config.toml
experts_per_token = 2
d_expert = 128
hidden_act = "gelu"
router_score = "softmax"
balance_loss = 0.00298
router_cosine_scale = 20.0
num_attention_heads = 4
rope_fraction = 0.25
qk_norm = false
tie_word_embeddings = false
beta2 = 0.99
max_grad_norm = 2.0
schedule = "wsd"
Below are experts of layer 2 (counted from 0) of a mixture-of-experts language model. Rows are named router (the router's row for the expert) and show model dimensions 128-255. Each number is 128 + 24 x the weight over its row's rms, rounded and kept within 0 to 255.
After each expert's rows: a language model's description of what the expert responds to; "gets" lists some tokens that make up at least twice as much of what it gets as of all text. This comes from a sample of Wikipedia text that the model never trained on. Tokens count by the router's weight.

# expert 49
router [135 119 109 167 117 102 120 150 167  86 119 100 164 100 105 154 136 119 168 132 163 114 147 131 137 134 139 134 149 107 118 133 105 129 137 103 118 125 129 133 179  88 116 172 125 176  66 135 133 175 122 114  93 122 170 144 190 140 157 121 142 146 135 156 151 152 106 114 100 102  88 141 130 171 109 147 133 151  96  95 150 109 140 168  61 106 122 136 152 149 120 112 138 116 100 130 141 140 128  97 135 149 103 113 135 102 137 113  97 120  95 149 104 150 141 119 134 137 107 146 116 145 101 159 171 131 106 130]
Description: Term, part, was. The words term, part, was, it, that in career prose, like six-year term, took part, plus football squad and league tables.
gets: " was", " that", " term", ".", " part", " it"

# expert 19
router [124 161  88  96  79 132 137 114 142  72 125 146  82 145  84  80 120 162 124 124 118 102 135 102 108 115 140 100 129 144 129 142 104  57 115 137 120 117 141 125 121 132 126 167 113 108  88 108 153 135 151 151 127 143 137  83 124 157 126 121 162 145 144 111 148 127 125 134 102 108 132 125 150 134 153 196 134 132 124 107 139 158 129 166 151  96 149 122 155 145 132  96 156 108 141 111  89 121 134 102 166 141 112 106 175 130 122 124  93 156 127 146 104 122 138 173 168 110 139 113 108 123 135  94 130  81 102  91]
Description: Infobox labels, line ends. Labels and line breaks in sports and place infoboxes, such as Apps, Position, Province, Awards, Died, and medal place rows.
gets: "\n", ")\n", " medal", " name", "\n\n", " career"

# expert 15
router [ 92 135 156 106  82 160 108 133 145  91  96 134 139 116 120 162 130 121 127 135 161 158 166 170 143 118 121 130 113 133 124 146 110 139 187 135 107 151 134 129 160 142 129 149 118 180 118 172 159 127 123 123 111 106 158 139 147 117 130 166 114 143 153 113 104 146 113 108 107 136  94 145  97 146 109 125 142 106 158 154 129 148 146 161 111 149 132 140 137 128 121 141 118 153 124 110  92 179 126  91  99 148  71 130 104 130 104 123 114 140 130 165 123 129 157 131 143 111 148 100 105 148  87 126 100  95 127  97]
Description: Music release vocabulary. Words in album and single articles and tracklists: released, written, sold, hit, label, Billboard, R&B, chart names, durations.
gets: " released", ":", " single", " on", " |\n", " Released"

# expert 10
router [ 94 149 116  62 102 147 176 169  94 127 112 137  95 186  69 137 123 143 145 129 110 103 137 123 127 113 115  91 142  85 109  99 104 125 109  99 129  97 111 120 156 161 154 167 113 107 116 164 143 110 125 133 116 124 140 135 144 107  99 128 156 137 115 119 126 137 136  81 103 124 105 174 110 140 149 133  93 150 110 133 130 142 152 160 121 134 141 145 140 146 128 144 124 113 120 120 119 141 134 145 192 141 104 113 102 116  80 114 113 147 170 141 114 101 172 126 108 104 177 162 142 165 125 149 168 122 105 133]
Description: Section starts, role prepositions. Heading "=" markers and paragraph breaks opening new biography sections, plus "for", "with" and "joined" naming roles, candidacies and affiliations, e.g. "candidate for".
gets: " for", "=", "\n\n", ".\n\n", " =\n\n", ")\n\n"

# expert 11
router [127  98 135 128 109 121 100 136 178 120 106 129 163  86 132 158 156  88 139 140 117 134 134 181 122 177 109 147 162  97 104 107 105 119 129 137  94 110 100 122 122 128 131 126 171 158 105 112 158 124 132 149 147 113 129 120 129 144 139 133 147  96 134 162 103 138 133 144 126 114  92  71 148 143 173  94 139 137 175 173 138 132 121 154  99 147 108 138 111 141 153 131 103 155 132 111 113 144  98 150 124 106 124 145 127 115 124 139 124 119  84 141  76  89 114 183 136 120  87 127  94 142  97 146 133  95 109 150]
Description: Box office. Office in box office and In office, plus digits, capital letters and word pieces inside tables, acronyms and titles, and words like latter, another.
gets: " office", "|", " other", "'s", " another", "4"

# expert 38
router [142 107 137 131 140  99 104 134 108 145 101 122 106 106 160 168 122 121 126 117 173 113 132 169 108 186 149 103 152 136 124 129  83 134 121 118 109 134 102 153 152 117 110 153 135 149  78 131 148 190 186 117 134 114 143 106 111 144 146 119 165 157 163  93 144 170  70 136 146 112  88 144 101 140  93 117 156  85 139 124 153 114 121 142 146  90 120 153 132 160 125 154 144 135  98 140 152 140 158 125 143 103 119 189 121 129  83  97  73 135 128 136  98 116 146 132 132 146 130 130 143 130 103 141 156 147 108 120]
Description: Legal charges and election tables. Prepositions after legal verbs (charged with, charges of, guilty to), plus election-table cells and word pieces of foreign names.
gets: ".", " for", " with", " without", "4", "\n"

# expert 35
router [138 136 169 121 164 106 146 110 132 147  97 143 119  85 140 117 108 113 152 104 196  81 148 131 123 165  94 153 136 147 113 173 138 136 117  97 142 110 118 144 154  79 148 138 118 123 110 106 116 163 140 108  99 133 175 116 175 120 133 159 143 131 158 147 101 127 104 160  73 204 138 107 121 157  82 124 127 105 164 150 134  90  72 110 117 124 149 124 158 117 100 151 121  96 123 154 144 141 137 111 140 135 130 159 139 125 106 134 113  96 154 148 120 131 132 131 117  97 110 124  66 128 115 139 102  99 124 212]
Description: Sports schedule separators. Semicolons, bullets and cells in college sports schedules and venue lists, like Stadium; Auburn, AL; plus Methodist, once, NCAA.
gets: ";", " |\n", " once", " •", " Church", " game"

# expert 7
router [135  98 149  73 114  99 117 154 135 116 163  94 112 167 119 122 139 134 100 124 126 174 136 143 133  95 118 128  97 107 173 162 142 109 104 139 116 175 160 135  94  95 126 171 135 125 131 121 150  98 112  94  99 112 150 189 136 171 137 111 146 128 143 147  92 124 138 127 120 105 160 148 144 133 129 100 166 170 136 149  99 133  95 123 122  83 127 101 158 147 113 117 155 140 130 124  70 133 137 136 122 122 133 110 155  85 114 117 112 138  94 138 183 142 107 146 122 148 162  89 116 140 121 177 131  96  92 104]
Description: See also headings. Mostly See just after == in See also section headings; also pieces of Japanese names and places, like Hiro, Shin, Tokyo.
gets: "See", " See", " also", "un", " No", "Sources"

# expert 40
router [127 142 118  99 132 115 120 105 157 167 111 138 100 135 123  87 133  98 139 134 114 130 141 150  98 106 138 122 158 135 143 106 180 112 160 111 102 152  96 130 164 131 138 143 192 141  94 107 141 199 126 137 102 119 113  88 134 144 150 137 175 133 122 133 153 152 141 160 135 156 130 118 129 129  92 166 144 157 111 144 126 112 124 112 126 107 122  90 141 154 142 126 119  95 122  97 120 159 115 106 148  67 104 132 163  88  89 136 110 134 130 149 117 120  97 161 147 106 117 104 135 141 137 148 131 119 124 151]
Description: Sports tables, Hungarian names. Pipes and dates in sports-results tables, pieces of Hungarian place names like Szombathely, and "since" before a year.
gets: " |", " which", " since", "2", ":", "8"